Weights of a small mixture-of-experts language model, trained from scratch on English Wikipedia.
Size: 13 layers, width 256, vocabulary 8192, 63.6M parameters.
Training: a variant of Muon for the experts, 6664 steps.
Below are experts of layer 4 (counted from 0) of a mixture-of-experts language model. Rows are named gate (a neuron's input weights, with its number), up (a neuron's input weights, with its number) and show model dimensions 0-127. Each number is 200 + 30 x the weight over its row's rms, rounded and kept within 0 to 999.
Before each expert's rows: a language model's description of what the expert responds to; "comes after" lists some tokens at least twice as common just before its tokens as in all text. This comes from a sample of Wikipedia text that the model never trained on. Tokens count by the router's weight.

# expert 36
Content nouns in sports rosters, racing results and election tables, such as guard, tackle, Chevrolet, traded, Republican, Canada.
comes after: " |", " the", " a", "|", ":", " and"
gate0,223,182,157,189,205,179,215,208,199,183,178,209,139,174,224,195,236,167,199,264,220,227,260,225,236,146,198,166,216,217,182,153,205,172,193,218,242,219,181,176,217,196,203,195,229,250,183,221,217,194,184,190,210,194,232,163,132,192,233,154,224,162,222,207,171,238,146,158,131,192,212,160,158,171,199,239,262,193,217,181,188,206,199,243,188,181,200,208,213,214,193,248,160,211,246,156,195,194,159,150,179,242,186,171,202,223,216,229,195,203,198,226,147,190,164,193,230,184,223,198,212,224,175,195,111,191,234,256
up0,206,196,131,178,227,206,216,197,157,207,192,221,188,197,188,163,212,164,209,219,239,216,232,232,205,183,220,195,189,225,167,161,227,197,196,239,220,187,108,197,203,206,199,177,222,274,172,241,208,191,197,151,160,213,226,168,165,199,217,190,187,174,187,181,235,259,174,167,134,223,216,138,133,185,224,234,232,179,179,169,211,247,185,232,177,215,169,220,207,209,244,200,180,199,219,156,221,210,165,144,175,240,205,147,181,213,216,204,188,178,224,165,191,151,197,157,216,207,230,194,189,195,155,158,182,190,250,206

# expert 28
Digits, en dashes and unit tokens in numbers, areas and scores, such as 0.621 mi, km^{2}, 5 ft 11+1⁄2 in.
comes after: " ", "1", "0", "–", " (", "|"
gate2,182,187,175,219,208,174,227,210,216,194,243,248,179,243,191,213,226,245,172,190,228,176,179,239,184,223,239,220,210,197,226,250,120,194,214,209,189,190,171,211,259,193,243,206,176,238,226,159,174,190,218,222,177,231,195,221,226,155,247,191,217,207,196,154,210,170,255,238,210,247,247,207,173,246,172,251,234,190,171,241,162,185,206,234,196,147,217,142,177,191,232,176,215,197,154,189,254,194,177,219,229,180,204,188,166,215,208,241,159,162,217,236,206,174,228,197,190,230,212,193,200,193,224,226,183,130,255,218
up2,190,173,198,189,226,141,204,208,217,193,254,208,183,201,172,193,202,224,186,255,246,185,147,226,234,224,198,206,177,183,219,206,166,204,190,236,196,212,174,190,221,197,233,155,183,211,211,164,190,218,197,235,197,257,210,204,227,151,212,211,214,243,174,144,221,172,227,190,222,249,235,124,160,255,185,204,226,221,240,281,174,205,245,207,214,191,274,152,163,137,199,160,197,184,128,192,273,213,170,183,199,162,236,235,169,207,177,193,163,208,240,225,181,191,223,229,180,238,216,201,228,189,169,215,223,164,244,231

# expert 32
Function words joining clauses and phrases, especially paragraph-initial In before dates or topics, plus in, and, but, during, until.
comes after: ",", "\n", ".", " in", " and", " In"
gate0,236,219,202,169,131,182,224,203,158,208,245,199,152,175,146,256,165,182,203,175,204,187,243,221,178,225,236,218,183,179,191,263,208,178,171,213,172,177,198,212,216,227,262,208,180,227,175,175,209,218,148,236,124,179,183,180,243,210,182,167,220,226,230,218,242,181,225,150,198,224,231,144,246,198,230,191,199,176,175,200,190,189,122,185,180,222,251,166,177,222,232,204,192,220,222,217,175,174,205,160,161,184,203,148,157,190,223,209,216,198,175,171,167,183,203,246,176,214,213,168,146,217,238,165,203,210,222,193
up0,193,184,202,172,148,185,213,179,160,151,225,188,219,210,240,214,188,151,218,188,185,191,225,245,168,196,204,146,156,204,250,245,162,187,194,180,169,173,235,220,201,183,204,180,169,235,184,219,210,216,155,283,128,179,242,197,209,171,188,176,200,210,223,210,228,203,195,160,221,168,240,207,239,147,217,223,265,196,205,204,233,184,177,190,176,241,272,142,212,213,258,200,187,209,187,209,218,208,251,213,153,205,217,186,184,227,193,204,241,177,227,167,187,142,219,205,202,219,183,176,154,174,207,208,231,178,255,184

# expert 19
Apostrophes in possessives and contractions (Post's, That's, You're), plus first names (John, George) and title nouns (film, album).
comes after: " the", " The", " of", "The", "'", " \""
gate0,198,143,203,183,234,245,187,221,220,176,253,162,181,159,187,162,184,216,195,180,255,224,215,207,202,169,216,188,140,166,252,209,187,227,179,190,177,154,180,195,213,225,234,227,234,240,150,232,198,174,172,214,214,205,158,237,224,204,160,193,135,268,218,198,155,206,191,197,230,198,234,243,222,193,208,177,175,243,215,144,173,173,169,176,253,229,225,243,202,182,167,198,213,240,237,252,181,219,247,212,172,228,203,200,188,178,194,214,198,222,159,214,136,231,209,235,210,151,238,225,225,203,207,226,195,218,225,222
up0,193,156,188,216,233,232,196,224,236,172,195,159,184,193,205,170,182,201,158,182,234,224,193,178,199,195,152,189,154,199,234,234,164,242,145,166,153,196,197,209,231,213,173,242,254,246,190,246,153,224,129,198,276,192,149,194,219,167,241,204,173,240,206,235,125,201,175,209,168,187,241,229,197,211,173,205,186,217,205,191,127,213,219,137,283,184,212,232,182,202,176,221,191,222,218,214,170,161,208,214,176,246,184,157,181,214,241,197,196,183,176,198,194,232,190,185,231,148,255,252,239,130,218,257,255,215,234,208

# expert 3
Standalone space tokens before numbers or words, mostly in table cells after pipes and in prose gaps, e.g., "daily sunshine".
comes after: " |", "|", ",", " the", ";", ":"
gate2,196,183,183,185,150,229,206,236,211,209,188,169,177,184,205,178,211,206,242,194,199,182,233,230,194,241,176,249,227,231,159,173,183,267,192,190,183,252,145,194,227,206,203,193,163,190,196,225,243,196,210,209,175,229,213,177,201,227,191,211,177,178,172,219,218,235,197,210,205,171,166,202,179,213,240,219,171,266,174,249,202,232,254,167,241,173,222,211,246,183,211,200,168,212,235,228,165,213,178,206,190,167,232,219,177,186,184,154,205,257,253,192,267,181,131,227,238,178,188,157,148,177,167,145,150,170,230,169
up2,177,206,202,183,159,203,207,212,198,222,143,176,188,235,224,153,224,180,225,207,183,191,252,243,191,216,197,223,212,199,236,179,236,258,205,235,207,231,179,139,237,220,176,226,172,182,225,276,181,199,215,177,216,219,203,178,205,198,232,214,211,189,204,190,162,261,224,180,233,115,177,185,204,193,219,198,147,263,180,209,189,182,229,209,236,177,212,239,257,197,218,184,188,245,242,196,220,179,213,205,208,220,179,212,194,151,190,168,144,217,228,203,221,189,166,249,205,232,208,200,225,156,179,157,154,194,277,182

# expert 16
Separators inside tables and lists, chiefly pipes, semicolons, slashes and en dashes between entries, such as NED; FRA and 2000: Norway U19 / 2.
comes after: ")", "0", "4", "3", "5", "6"
gate0,246,230,162,225,196,236,192,225,219,180,219,216,179,206,175,207,178,204,185,236,205,198,185,213,186,190,177,247,252,221,225,198,187,192,167,250,142,174,210,157,173,191,224,250,175,191,262,239,218,203,218,161,167,234,204,151,107,205,155,217,190,206,209,230,161,195,206,192,212,186,258,249,176,193,207,189,254,216,198,171,141,217,164,194,210,240,168,182,194,169,255,176,221,211,179,218,186,227,180,164,205,161,201,196,247,169,188,180,219,170,162,212,192,285,164,202,219,206,177,174,177,224,180,198,244,143,162,198
up0,179,237,217,192,177,191,190,225,250,164,158,195,203,215,225,173,213,171,185,229,222,211,208,263,242,190,181,215,235,247,255,263,218,186,177,144,182,184,212,183,213,176,211,220,173,196,220,233,201,198,246,189,193,248,167,217,153,203,153,238,193,196,185,223,213,229,192,129,203,196,212,208,214,180,240,198,196,249,187,191,247,208,152,196,252,152,183,174,217,161,163,225,200,168,261,223,140,229,179,248,191,188,209,195,218,137,241,187,161,191,162,216,156,259,242,230,183,189,232,165,223,207,189,197,219,155,179,218

# expert 31
Pipe cell separators, line breaks, table divider rows and == heading markers in wiki tables, election results and infoboxes.
comes after: " |", ")", ".", "0", "4", "3"
gate0,221,184,237,166,158,210,204,255,246,160,197,169,214,151,254,198,180,172,236,170,179,129,253,178,202,246,220,209,199,161,199,193,197,283,185,171,259,190,212,181,153,226,211,209,180,192,216,201,188,216,188,208,175,227,184,190,234,206,190,220,189,216,219,137,194,270,172,210,170,222,165,150,176,168,202,225,245,209,238,182,202,194,178,172,210,220,212,217,243,181,174,201,179,132,201,176,142,194,238,198,199,259,171,179,224,241,221,186,162,207,165,166,187,239,198,202,202,211,160,202,191,265,206,237,198,202,190,236
up0,231,165,252,166,215,203,214,233,197,146,190,180,205,156,255,198,227,218,188,168,140,223,268,198,187,243,207,165,226,200,236,190,204,228,204,201,251,233,189,238,167,247,223,186,230,212,205,170,188,213,154,154,150,227,172,187,207,171,253,254,154,225,198,164,234,242,192,211,176,198,181,162,186,151,220,194,238,214,156,183,187,185,159,175,228,200,199,203,209,183,242,241,190,193,186,217,193,187,191,204,165,211,164,199,230,234,208,171,134,242,203,208,177,219,220,207,182,204,172,226,185,233,216,215,209,211,178,261

# expert 42
Possessives, quantifiers and adjectives before a noun, such as its, their, several, natural justice, other studies.
comes after: " the", " and", " of", " a", " to", "'"
gate0,221,209,218,178,253,191,206,254,217,202,194,186,185,145,155,207,219,196,219,207,153,166,251,171,195,193,275,258,243,197,213,213,178,175,227,206,142,155,170,218,204,191,216,182,255,230,228,216,214,178,178,258,189,267,233,161,182,197,223,203,228,181,203,200,255,154,216,225,209,204,204,137,247,164,193,243,249,201,181,156,158,260,221,218,211,198,203,175,189,205,154,209,173,263,194,152,217,278,187,180,174,176,140,125,193,175,227,226,174,129,202,181,164,185,205,183,183,164,189,192,203,205,142,170,177,201,231,191
up0,221,229,201,196,243,195,204,226,230,197,228,211,214,199,204,235,181,156,174,190,162,212,236,167,197,229,227,241,211,176,203,234,211,133,164,188,153,182,173,238,207,205,179,224,235,234,230,190,215,184,188,235,176,283,233,143,190,245,234,214,198,158,204,238,242,134,216,217,197,218,225,225,199,178,140,253,240,205,174,183,183,284,207,219,209,220,220,191,186,201,137,180,167,249,198,232,200,211,181,223,205,101,163,177,196,207,216,201,177,188,207,181,182,219,191,192,234,152,171,190,222,216,163,196,148,195,208,234

# expert 34
Blank space tokens opening table cells after pipes in vote and stats tables, plus nouns like production, result, support.
comes after: " |", ";", "|", ":", " –", "born"
gate2,194,172,207,217,150,178,232,233,197,195,203,206,172,172,214,193,272,238,215,204,193,233,273,166,227,194,259,181,200,258,149,178,178,236,215,178,148,212,234,146,218,230,241,232,191,277,173,215,205,246,155,223,180,236,204,214,212,218,166,206,190,213,200,214,162,185,235,226,232,178,169,228,160,156,209,203,142,207,216,206,240,215,187,147,221,217,206,238,208,163,170,210,197,211,188,208,180,134,207,197,175,174,245,210,214,133,237,268,255,206,185,195,178,249,217,180,213,212,214,196,198,219,179,257,231,187,203,179
up2,149,225,206,202,171,231,204,213,211,236,181,229,180,152,243,214,193,242,210,187,166,172,251,234,223,191,196,202,219,232,206,200,205,196,170,194,191,219,207,190,227,219,205,213,132,287,175,241,218,257,196,204,184,319,178,218,210,213,174,198,208,161,223,208,198,248,221,196,262,178,154,207,183,163,175,153,214,180,181,169,260,184,118,159,187,201,197,223,295,173,198,188,239,193,160,226,212,201,232,192,213,170,228,228,236,176,158,208,185,161,194,215,197,185,184,127,151,229,192,175,223,185,203,226,195,161,255,197

# expert 18
Score dashes and the first digits of numbers in sports results and tables, such as 0-1, 1914, W–L.
comes after: " ", "1", " (", "–", "2", " $"
gate2,271,215,189,230,136,206,171,195,224,195,212,157,211,186,249,205,188,197,151,193,206,209,217,230,214,171,198,218,228,196,194,195,251,142,192,194,232,177,217,175,211,172,231,167,189,259,138,235,202,228,177,224,200,212,179,163,166,236,217,217,211,240,252,185,232,219,191,161,150,197,181,215,194,208,195,175,211,194,207,138,237,196,202,230,208,222,232,278,151,237,171,192,166,211,222,238,221,202,226,227,235,161,161,168,206,228,193,204,194,133,175,256,205,238,149,176,186,196,199,160,203,224,209,223,206,177,241,191
up2,236,178,209,241,147,215,183,207,236,207,243,170,244,194,211,186,214,182,146,185,180,243,223,198,223,209,189,188,239,217,184,191,257,179,191,199,297,169,158,170,223,176,195,148,210,241,157,261,199,228,169,223,190,217,188,124,164,198,220,222,192,232,231,149,210,174,225,189,165,227,204,212,187,189,201,198,227,183,286,174,217,207,191,196,210,217,243,247,181,199,170,141,172,200,222,215,251,203,227,230,257,166,173,164,201,224,170,229,202,153,198,200,202,247,157,180,183,227,176,191,202,239,166,214,153,185,239,208

# expert 27
Commas in lists, dates, goalscorer lines and thousands groupings (128,910; January 22, 2015), plus "is", "are" and feet marks.
comes after: ",", "6", "3", "8", "7", "4"
gate0,207,173,184,132,223,236,171,173,205,212,206,179,188,146,170,169,150,185,211,298,211,182,192,236,198,174,192,201,193,197,153,219,205,208,188,201,206,147,213,157,262,179,213,248,172,232,224,177,209,235,243,237,235,255,232,172,200,169,258,203,182,165,258,242,209,229,204,239,219,229,171,155,187,247,167,194,218,197,216,187,203,212,155,208,191,192,195,232,200,225,153,167,204,176,255,206,175,177,231,225,221,202,233,174,253,201,160,195,204,242,163,185,216,172,304,186,208,146,199,169,159,185,150,253,186,165,230,216
up0,205,203,217,129,195,214,178,171,215,227,197,176,187,160,183,167,172,136,238,259,215,226,192,235,210,220,171,144,165,235,192,219,223,203,192,192,214,152,220,186,214,182,194,206,184,232,227,197,221,225,208,197,258,256,186,167,197,190,231,202,145,174,272,234,206,222,192,232,240,199,205,163,174,212,182,181,223,168,254,171,201,209,193,206,199,179,217,237,219,226,178,193,177,171,225,189,191,200,200,220,229,179,248,161,252,192,194,191,216,239,149,159,184,163,271,223,200,205,177,177,228,152,173,263,188,195,230,223

# expert 6
Frequent quantifiers, pronouns and verbs in running prose, like one, other, more, known, him, including so in do so.
comes after: " the", " a", " was", " to", " his", " is"
gate0,189,193,211,161,231,176,206,152,230,201,255,210,222,223,219,196,150,180,232,214,198,163,228,237,184,261,148,205,212,193,215,195,212,238,194,187,177,263,178,213,211,171,220,152,167,220,189,226,202,152,224,173,163,178,240,177,195,183,224,201,225,149,233,161,221,185,207,195,198,201,275,161,226,217,234,221,246,165,200,202,231,222,230,228,150,206,210,188,235,242,277,235,225,216,210,188,184,260,215,168,218,260,189,228,192,115,248,200,176,156,243,199,178,230,156,202,152,183,201,133,222,235,147,169,199,189,198,215
up0,194,187,213,168,199,171,218,190,217,189,215,171,227,213,183,205,169,182,212,228,215,214,233,211,184,251,176,200,250,165,166,179,216,178,218,182,171,256,206,185,211,177,177,142,169,226,181,228,154,155,237,219,177,194,227,219,154,214,192,179,175,168,231,152,268,210,172,206,222,151,278,168,189,191,247,195,205,189,180,192,184,241,208,221,150,217,198,213,233,226,277,255,222,226,205,197,145,247,200,168,233,220,193,209,198,125,211,234,171,228,207,220,203,234,169,175,179,169,191,163,193,244,202,181,160,141,228,206

# expert 15
Opening quotation marks after "wrote:" or "said:", subject pronouns he/she/He, person nouns (writer, actor), and digits in numbers.
comes after: "9", ".", "8", "7", "6", "4"
gate0,221,217,230,195,212,193,197,230,147,180,238,162,185,203,242,175,140,202,185,192,203,169,207,198,152,186,180,219,196,214,188,188,164,177,247,179,204,186,172,226,204,218,244,203,198,179,246,182,160,210,234,206,180,203,149,195,158,186,129,199,197,159,235,185,199,217,214,163,168,201,186,230,183,263,175,189,208,210,217,203,187,205,170,219,169,160,198,154,174,177,194,234,202,215,252,212,145,215,220,193,245,218,210,178,211,236,217,178,238,221,207,177,221,201,261,216,190,239,216,194,155,230,221,205,186,182,189,183
up0,225,175,220,206,195,203,203,184,185,209,253,166,198,245,267,204,169,245,204,143,219,214,210,145,144,197,223,170,225,247,145,227,199,204,229,192,218,190,226,229,242,203,233,236,188,170,191,204,137,206,214,196,188,245,166,183,143,215,113,187,204,140,201,198,153,202,214,215,162,224,227,185,169,231,160,208,184,216,241,206,202,219,147,219,166,178,216,158,208,216,246,178,208,215,190,219,206,194,247,187,209,203,190,176,170,198,224,222,266,214,199,183,220,206,241,229,135,235,184,212,197,196,229,198,205,188,185,198

# expert 46
Later digits of years and dates, especially the final digit, as in 2008, 2016, 1978, 1926.
comes after: "1", "0", "9", "2", " ", "–"
gate0,293,174,260,216,203,228,210,183,174,126,225,186,208,231,239,189,182,228,207,260,176,160,220,159,213,176,166,161,212,219,220,162,235,216,177,192,183,164,175,222,179,205,196,211,217,198,155,198,210,219,196,244,192,266,235,224,203,170,221,187,193,179,265,178,176,133,220,158,219,191,195,205,247,254,210,186,185,221,199,181,198,243,197,198,183,170,244,152,192,222,200,227,203,185,187,231,292,173,187,223,225,157,193,146,197,126,178,220,191,234,264,161,205,220,242,182,181,167,205,218,187,193,240,183,216,192,221,194
up0,272,180,253,199,190,256,197,166,248,155,234,210,190,207,227,191,177,216,221,208,210,157,253,189,189,177,154,164,247,219,201,130,228,224,182,174,185,177,174,204,203,189,216,206,189,188,147,219,194,206,208,200,175,230,195,226,198,197,180,207,169,159,258,197,176,161,200,186,215,195,195,210,238,164,242,185,186,248,205,180,206,208,174,196,175,170,259,206,198,205,214,191,222,191,187,253,288,184,195,167,224,217,176,123,189,121,146,237,206,254,235,182,190,249,209,179,167,213,173,217,225,229,246,215,189,201,196,202

# expert 33
Main verbs and content words following a subject or article in narrative prose, such as participated, remained, worked, plans, Syria-n.
comes after: " was", ",", " the", " of", " and", " to"
gate0,186,198,252,185,152,159,224,136,212,148,134,220,194,202,106,173,221,200,177,162,164,203,225,200,199,202,199,162,188,206,189,260,180,193,210,191,224,187,267,170,189,155,221,140,176,177,197,207,209,193,217,224,199,227,203,155,215,200,159,158,158,213,222,197,186,195,204,160,196,232,177,225,213,227,202,238,243,152,206,178,188,234,192,190,231,249,233,212,189,224,230,194,225,208,236,159,232,141,202,285,132,210,223,217,183,225,184,221,217,171,220,263,180,170,214,152,185,245,221,222,193,178,248,177,262,205,153,192
up0,156,190,216,166,164,161,212,149,184,165,196,225,256,211,139,219,208,221,164,213,208,209,180,183,213,165,241,168,202,188,150,250,163,170,217,221,218,154,256,152,186,162,163,204,211,208,232,202,225,195,212,211,230,198,176,151,185,210,162,100,154,203,198,205,204,182,197,184,206,224,165,212,202,209,148,233,187,178,216,142,182,207,208,213,175,232,196,204,209,253,248,168,233,204,238,256,201,192,232,245,198,220,220,249,196,196,228,256,204,171,198,222,190,211,204,167,220,195,193,229,235,158,239,187,192,235,168,150

# expert 35
Prepositions in, on, at, over before dates and places, as in "held on Thursday", "located in southern Lehigh County".
comes after: " in", " on", " to", "ed", " at", " of"
gate2,203,84,181,211,195,224,203,177,204,244,183,205,142,186,170,164,214,171,170,213,236,240,170,229,150,196,253,202,223,223,249,226,251,217,228,180,214,174,183,189,130,205,208,200,207,209,217,227,170,177,195,214,214,156,180,189,217,201,198,204,216,206,170,221,204,178,190,120,227,231,158,165,228,211,193,200,198,227,223,198,141,210,206,210,187,193,166,246,178,176,180,165,235,165,231,216,195,205,267,188,218,192,264,226,198,126,160,173,216,204,187,214,197,161,193,217,179,177,208,198,235,185,230,184,189,190,210,173
up2,203,116,160,201,188,146,228,229,224,208,172,219,174,172,187,158,210,214,164,225,211,246,201,199,192,182,237,186,251,183,198,281,202,246,234,222,208,237,249,180,189,166,183,186,178,191,197,236,194,144,165,176,195,203,161,203,228,186,188,228,196,207,221,228,182,144,183,104,208,207,162,206,194,176,216,202,230,234,187,176,160,241,167,201,192,233,201,167,179,199,195,168,211,155,263,186,164,139,252,178,210,205,261,223,191,160,201,218,183,209,162,188,176,229,281,166,182,204,154,232,203,222,252,177,161,201,192,141